Below are experts of layer 7 (counted from 0) of a mixture-of-experts language model. Rows are named router (the router's row for the expert) and show model dimensions 0-127. Each number is 200 + 30 x the weight over its row's rms, rounded and kept within 0 to 999.
After each expert's rows: "gets" lists some tokens that make up at least twice as much of what it gets as of all text; "mostly gets" lists some tokens that are sent to it at least half of the time. This comes from a sample of Wikipedia text that the model never trained on. Tokens count by the router's weight.

# expert 0
router,184,251,187,165,226,154,175,186,236,208,160,205,226,228,229,247,208,190,173,192,179,151,205,166,207,160,235,151,216,202,203,199,168,196,193,211,252,157,215,191,221,170,184,198,223,170,183,209,164,190,194,225,194,216,160,179,204,160,184,111,218,130,221,219,148,167,150,207,210,200,237,190,193,240,252,241,247,209,274,162,206,185,257,213,207,251,196,200,228,136,212,150,196,187,209,222,211,211,216,225,160,166,224,226,192,179,221,241,201,191,238,183,195,195,207,224,143,202,199,206,152,153,185,174,244,188,180,210
gets: " a", " was", " is", " an", " the", " were"
mostly gets: " was", " a", " is", " an", " had", " were"

# expert 27
router,193,199,214,160,232,154,176,185,206,241,185,187,212,238,232,207,235,219,206,224,164,226,195,263,185,162,221,179,197,172,247,212,133,210,216,235,244,89,242,181,214,171,202,189,239,222,147,187,217,126,200,215,218,221,203,224,212,232,210,175,171,204,192,196,204,252,182,200,236,166,218,176,168,274,219,206,195,219,220,218,233,175,185,215,215,234,176,206,201,195,220,162,222,202,184,234,181,240,200,206,177,176,217,194,169,196,188,217,176,158,199,224,154,215,229,183,148,262,189,203,172,263,188,213,202,211,139,254
gets: " |", "\n", "|", ";", "==", ")"
mostly gets: " |", "|", "---|---|---|---|", ");", "|---|---|", "|---|---|---|"

# expert 21
router,201,214,147,184,217,174,192,247,193,154,203,242,170,218,227,226,183,194,178,172,220,228,191,219,183,162,214,151,199,191,183,210,145,185,228,215,203,186,190,194,179,167,166,224,255,164,196,186,245,125,195,213,207,238,200,218,175,193,181,208,178,179,191,170,224,148,225,165,232,210,183,163,138,286,260,228,236,209,233,149,249,205,207,215,204,244,190,205,250,211,229,176,175,206,253,203,244,162,208,214,132,192,206,208,167,184,245,238,182,163,169,226,190,192,196,213,204,190,154,180,197,192,161,269,226,174,178,191
gets: "0", "5", "4", "2", "6", "3"
mostly gets: " million", "hydr", " km", " sq", " real", " so"

# expert 29
router,153,179,168,167,237,161,226,177,166,210,230,226,204,273,234,186,207,133,193,202,186,219,206,190,133,190,221,159,165,160,229,179,177,234,219,212,261,163,160,179,243,169,212,254,245,210,177,168,205,157,218,242,173,220,194,207,180,193,158,155,205,136,159,239,199,216,170,162,217,208,259,226,148,188,225,235,206,191,231,186,149,217,220,191,229,241,217,174,200,170,233,203,259,229,166,184,217,234,160,161,186,168,220,179,160,189,181,211,229,198,203,188,165,230,221,233,209,211,190,212,228,233,181,219,215,208,209,224
gets: " and", ".", ",", " of", " to", " or"
mostly gets: " and", " but", " or", " &", " including", "\"."

# expert 28
router,208,223,166,203,224,179,139,224,206,205,258,213,220,202,261,191,252,207,195,142,197,193,234,222,210,168,201,123,217,205,207,168,167,229,249,254,229,157,220,202,218,178,160,231,228,135,170,209,235,171,190,246,239,185,225,177,220,229,192,163,242,133,208,193,172,219,199,178,192,236,209,189,166,229,196,169,176,180,237,194,224,193,175,153,247,187,188,140,206,217,220,187,234,183,242,253,175,173,148,204,195,184,180,177,141,141,201,196,200,167,203,191,171,236,214,205,202,208,178,237,202,165,152,184,231,183,215,181
gets: " ", " S", " P", " C", " F", " A"
mostly gets: " S", " F", " P", " C", " p", " K"

# expert 11
router,221,261,210,204,205,153,153,179,199,160,238,188,239,226,187,214,236,138,188,198,178,253,216,212,173,184,239,150,166,176,206,162,159,236,230,236,205,188,170,170,214,195,171,224,252,214,181,188,238,213,246,256,191,188,173,177,249,221,142,182,174,150,174,190,194,187,148,138,194,170,168,248,198,231,168,223,217,142,214,213,217,242,204,214,228,182,208,201,176,150,196,181,234,162,201,208,233,234,196,185,170,146,179,193,186,153,243,179,232,186,242,221,166,240,216,222,170,221,173,214,193,206,177,250,189,199,188,234
gets: ",", "-", " (", "–", "),", " –"
mostly gets: ",", "),", "–", "-", "\",", "′"

# expert 14
router,214,204,174,207,224,168,132,178,219,200,200,197,211,258,195,230,217,152,191,196,154,250,170,186,168,135,198,140,236,190,199,189,190,228,217,212,246,178,146,160,227,187,176,237,236,214,188,205,222,227,194,259,137,200,178,220,212,215,170,139,185,168,168,227,188,214,195,173,247,210,191,217,226,245,194,182,218,174,235,221,226,187,205,210,236,231,196,205,180,194,193,169,231,206,160,248,234,207,177,204,158,164,205,242,162,173,243,198,208,200,211,221,167,222,212,280,163,179,191,254,211,232,162,240,198,156,192,263
gets: ",", ")", "\"", " and", "),", " was"
mostly gets: ")", "),", "\",", "\"", " politician", " member"

# expert 23
router,160,209,188,195,214,172,153,153,274,206,185,187,253,245,225,189,191,181,177,190,201,165,230,185,154,177,230,162,208,177,199,206,182,220,196,234,239,170,209,176,224,197,162,192,220,182,200,200,183,183,240,239,176,208,180,219,173,178,158,189,188,158,202,183,180,189,167,176,197,204,253,179,204,194,215,207,191,253,259,173,215,192,274,148,209,196,147,149,212,129,242,218,182,136,210,254,228,227,153,197,161,174,184,245,215,171,186,218,180,204,153,194,180,244,247,196,158,215,164,239,186,224,190,220,253,195,177,234
gets: " was", "ed", " is", " to", "ing", " with"
mostly gets: " was", " is", " had", " been", " has", " are"

# expert 25
router,193,184,178,144,216,166,192,213,175,218,167,183,192,248,206,199,219,217,207,192,160,197,239,234,156,187,240,179,183,188,185,204,132,242,196,257,234,154,168,176,214,153,166,189,221,204,205,194,207,168,219,246,233,184,193,216,207,259,176,180,225,192,171,231,183,223,176,142,206,179,212,187,127,233,225,187,164,219,226,207,194,217,171,204,224,252,213,201,169,214,236,153,244,208,191,250,185,218,155,229,228,222,152,184,188,187,223,225,234,172,240,227,165,197,189,189,141,256,177,246,182,262,205,226,212,204,138,250
gets: " |", ":", "|", "-", ";", "="
mostly gets: " |", "|", "=", " De", " Succeed", "):"

# expert 12
router,187,228,144,159,219,203,158,143,248,204,211,204,228,200,251,204,201,196,174,204,213,179,227,209,195,157,234,197,234,174,191,205,171,266,171,173,177,203,213,127,206,137,212,202,193,156,182,217,229,168,204,250,212,194,228,215,231,229,134,216,218,178,187,172,210,219,194,195,173,247,178,242,200,230,215,225,257,242,218,202,230,169,278,187,176,218,223,222,199,209,221,175,202,179,260,199,177,184,194,151,203,174,222,206,212,134,212,171,190,197,163,179,179,194,228,284,151,211,188,181,191,225,169,236,242,209,161,224
gets: "1", "2", "3", "4", "9", "5"
mostly gets: " died", "1", " children", " wife", " father", " success"

# expert 3
router,191,223,174,173,181,159,194,186,225,185,200,216,185,252,197,213,198,191,178,188,225,220,172,183,195,154,228,171,208,137,204,199,151,210,245,222,189,192,215,170,210,155,176,199,242,219,161,158,225,200,215,242,192,180,195,220,198,183,109,181,186,161,229,202,220,177,189,193,237,245,199,214,196,227,223,170,197,196,224,171,171,133,193,210,190,228,217,188,193,148,274,152,196,181,232,193,188,216,142,175,233,146,224,196,150,134,228,175,276,122,179,207,194,194,246,202,166,176,188,224,142,195,188,230,217,186,191,223
gets: "0", "9", "1", "2", "8", "7"
mostly gets: "Japanese", "9", "born", "aged", "ال", "present"

# expert 5
router,198,265,130,209,180,189,175,172,232,254,233,207,234,245,243,173,222,194,178,166,218,183,251,181,186,209,240,202,145,193,193,236,153,193,250,203,183,167,214,217,196,168,183,255,243,231,223,221,207,171,177,244,190,237,185,208,205,179,188,210,171,151,144,186,227,206,179,199,266,230,187,194,200,292,241,265,190,194,230,192,190,237,216,199,177,202,211,183,236,176,194,190,257,205,218,220,220,202,182,141,161,163,206,197,188,143,199,217,165,183,185,144,163,230,200,209,159,205,209,214,176,210,190,229,223,199,174,187
gets: ".", "\n", "==", " that", " to", " =="
mostly gets: " which", " ==", " who", " when", " where", " ==="

# expert 13
router,133,202,163,167,227,147,215,194,208,175,208,189,206,246,199,179,251,188,158,217,181,223,163,212,160,181,206,203,207,176,186,196,204,192,260,254,227,194,257,157,189,154,115,188,209,168,149,175,194,213,199,212,221,245,176,245,204,205,210,198,195,173,168,203,114,207,193,199,188,192,220,213,201,245,219,184,243,206,233,188,190,246,255,211,199,212,239,192,176,188,222,234,210,157,215,254,216,185,190,195,154,213,244,204,136,212,177,248,221,199,174,165,165,182,272,188,165,213,161,236,190,214,187,237,221,182,172,208
gets: " ", " —", "0", "4", "3", "%"
mostly gets: "---|---|---|---|", " —", " −", " Nominated", " Votes", " Apps"

# expert 31
router,141,249,209,147,198,190,217,163,201,211,187,240,186,238,235,213,223,201,191,173,200,173,202,239,125,168,183,131,189,171,169,183,179,194,208,280,207,150,166,187,221,171,190,182,215,226,184,151,198,215,211,252,166,206,194,185,166,194,180,210,222,141,149,178,231,225,137,155,200,186,231,177,196,215,232,210,181,213,233,184,214,225,254,182,216,186,218,162,230,154,223,181,242,181,235,230,174,175,144,176,155,190,163,242,212,203,214,245,224,214,213,179,192,247,229,201,162,195,177,237,186,240,177,205,249,214,194,223
gets: " in", " of", " the", " to", " on", " for"
mostly gets: " for", " on", " from", " in", " at", " as"

# expert 16
router,193,267,207,161,248,218,159,167,180,214,175,215,224,214,230,232,188,162,222,164,160,185,231,212,168,160,255,146,193,160,225,188,133,203,205,253,215,181,167,189,182,181,158,218,180,187,200,190,205,188,182,178,233,212,192,187,198,192,153,193,269,133,173,210,129,207,166,219,196,172,220,197,178,267,231,187,189,194,235,166,239,212,243,191,197,179,220,204,241,129,205,169,200,195,199,227,217,206,180,172,195,171,208,198,190,194,224,206,227,182,234,190,224,231,254,243,142,246,177,174,129,204,195,191,213,172,189,224
gets: " the", " a", " The", "-", " his", "The"
mostly gets: " the", "The", " his", " an", " her", " its"

# expert 10
router,199,223,177,201,200,171,221,223,209,211,178,202,226,228,206,191,194,158,201,197,174,208,204,250,205,124,221,212,215,217,161,231,191,221,230,184,228,105,178,215,243,155,173,224,184,204,156,173,223,180,208,235,201,222,239,213,210,239,152,211,185,162,167,217,224,209,206,220,221,235,215,181,194,235,243,156,239,220,206,150,192,178,206,191,214,188,158,192,174,219,205,173,229,153,241,298,143,173,193,181,177,167,172,185,159,213,211,215,189,154,168,180,126,188,218,205,133,231,168,215,204,239,179,258,211,196,164,203
gets: ")", "\"", "3", "4", "8", "i"
mostly gets: " Coordinates", " Genus", " Born", "idae", " Died", "ensis"

# expert 6
router,183,192,153,207,231,167,186,166,146,198,203,237,227,216,229,255,269,223,161,210,164,175,243,277,158,197,220,197,175,197,194,180,205,209,232,218,208,184,183,184,221,158,157,229,196,192,153,194,207,217,217,247,219,178,180,246,223,211,236,209,201,196,211,204,178,187,174,205,259,248,234,225,130,259,198,210,213,221,233,200,204,207,198,222,209,173,219,145,172,185,233,159,236,110,223,223,168,217,200,198,181,192,208,211,175,140,208,189,223,171,198,228,212,237,229,223,177,218,205,202,193,209,133,230,244,178,146,168
gets: " ", "–", " /", " #", " Genus", " (−"
mostly gets: " ", " Genus", " (−", "–"

# expert 30
router,213,244,134,203,178,217,221,166,217,218,234,177,199,241,247,172,233,204,186,180,202,159,251,189,212,160,241,182,223,229,210,231,169,216,243,196,201,169,228,185,145,163,130,219,236,167,246,216,250,183,184,225,209,219,199,162,167,201,169,159,184,139,184,201,202,218,129,170,231,226,218,229,163,263,192,245,185,132,242,224,216,213,224,219,223,152,215,169,222,206,228,198,222,208,262,170,193,212,198,225,188,168,208,213,173,164,200,234,217,153,228,201,157,215,193,186,162,179,164,194,160,204,217,174,223,171,206,213
gets: " that", ",", " which", " It", " it", " who"
mostly gets: " that", " which", " this", " who", " when", " where"

# expert 7
router,175,209,184,178,262,170,183,166,163,188,174,255,193,191,198,192,223,178,194,192,178,160,185,246,200,207,255,161,186,195,192,169,203,206,270,239,200,179,173,173,244,179,185,195,223,202,130,198,238,215,213,227,182,193,194,219,224,180,194,189,193,195,226,115,145,167,156,192,221,203,191,189,179,240,176,246,193,223,267,175,232,204,209,213,227,179,204,189,178,233,241,184,249,176,253,230,202,189,178,209,172,185,219,207,191,106,217,192,210,159,239,231,178,245,195,225,193,189,173,218,140,194,149,204,267,202,169,178
gets: " ", "-", " re", "–", " con", " de"
mostly gets: " re", " con", " dis", " pre", " un", " pro"

# expert 19
router,168,165,193,154,208,189,219,190,229,243,231,185,232,272,208,151,241,193,167,186,146,209,240,247,166,219,193,182,176,209,274,217,164,191,269,207,242,189,220,243,184,154,209,201,250,216,192,204,222,201,204,230,192,215,185,242,190,233,173,185,224,154,197,207,197,227,168,184,189,222,199,218,208,214,245,170,232,170,220,236,225,214,230,213,209,193,178,157,220,219,186,158,218,148,201,182,150,140,185,148,205,164,193,213,213,176,244,258,151,176,172,246,207,222,213,212,207,174,155,258,208,194,174,191,180,159,165,166
gets: "t", "d", "k", "g", "st", "it"
mostly gets: " At", "mb", "t", "v", "ot", "ip"

# expert 22
router,198,205,184,160,208,171,214,197,237,148,252,175,225,226,235,161,218,187,147,215,212,208,161,202,208,180,230,188,187,172,183,199,205,195,192,230,179,198,277,148,226,125,133,175,245,141,158,233,178,176,187,209,233,242,189,199,209,226,192,168,192,175,172,186,172,206,193,208,191,230,236,213,171,251,200,194,236,228,204,195,206,210,268,182,198,194,250,199,180,212,265,219,186,150,219,254,195,190,182,182,203,183,237,191,176,173,202,197,185,191,199,175,168,193,260,214,151,204,134,215,153,231,213,208,214,151,138,232
gets: "1", "2", "0", "3", "4", "5"
mostly gets: " Votes", " Apps", "|---|", " Nominated", " −", " MF"

# expert 1
router,187,227,207,217,227,120,156,202,211,200,197,197,278,231,217,193,246,193,186,147,174,209,214,187,166,134,189,182,157,139,197,160,151,192,197,244,167,195,211,200,226,166,209,217,192,186,157,172,218,155,245,247,198,254,208,157,192,221,232,147,215,212,173,163,177,229,197,193,200,234,224,211,197,277,222,218,189,189,193,159,192,182,198,183,201,195,190,205,167,204,208,203,209,143,215,211,183,153,197,224,168,133,207,165,142,172,197,201,194,128,186,219,187,211,235,205,201,247,177,204,143,220,222,210,202,149,181,207
gets: "\n", " (", " \"", "==", "===", "°"
mostly gets: " \"", " (", "\n", "′", "″", "("

# expert 24
router,155,205,204,170,232,214,229,147,162,194,208,237,272,221,224,189,188,190,187,239,202,207,198,195,205,135,234,176,174,177,183,167,177,233,186,248,224,157,176,161,209,169,199,219,222,209,199,199,204,178,176,190,168,246,169,203,173,169,177,156,255,200,212,208,198,243,233,164,215,181,200,191,208,243,227,197,243,191,245,157,199,199,258,164,257,198,181,155,207,114,194,182,221,184,247,247,182,162,188,190,173,209,201,208,172,200,188,254,246,190,190,193,178,215,277,271,174,213,192,222,177,234,184,200,219,186,177,251
gets: " of", "ing", " in", "ed", " for", " by"
mostly gets: " during", " political", " local", " following", " Total", " these"

# expert 20
router,148,215,188,179,294,147,165,198,153,191,178,166,189,232,206,200,192,180,229,169,203,191,205,236,164,227,196,152,240,193,219,219,166,193,240,203,190,146,216,225,222,202,160,193,232,183,216,201,207,223,199,223,221,199,178,242,204,206,198,238,228,178,223,145,189,147,177,185,187,249,186,158,174,194,205,179,242,174,206,187,219,186,202,136,174,226,217,215,193,193,232,205,233,213,221,231,216,181,183,158,199,154,236,160,190,207,222,211,226,175,212,222,180,281,240,246,161,190,206,279,138,243,202,214,234,223,176,254
gets: "s", ":", "es", " the", " his", "S"
mostly gets: " his", " its", " ex", " their", " Los", " His"

# expert 2
router,170,214,138,181,247,168,171,186,213,267,214,215,239,215,255,190,249,166,182,153,192,202,246,196,147,207,237,162,162,170,178,255,193,223,197,222,212,167,194,160,193,208,209,191,224,196,174,199,195,189,155,232,220,207,204,230,206,201,165,214,251,186,170,180,204,163,221,202,178,251,197,217,218,239,202,214,211,221,228,180,211,193,196,153,237,143,222,181,170,184,218,185,207,193,207,216,181,168,197,146,141,152,233,216,151,197,281,159,216,169,208,207,144,220,185,253,191,226,197,230,173,204,228,227,243,172,150,246
gets: "s", "ers", "es", "ation", " team", " film"
mostly gets: " film", " game", " station", " club", " government", " series"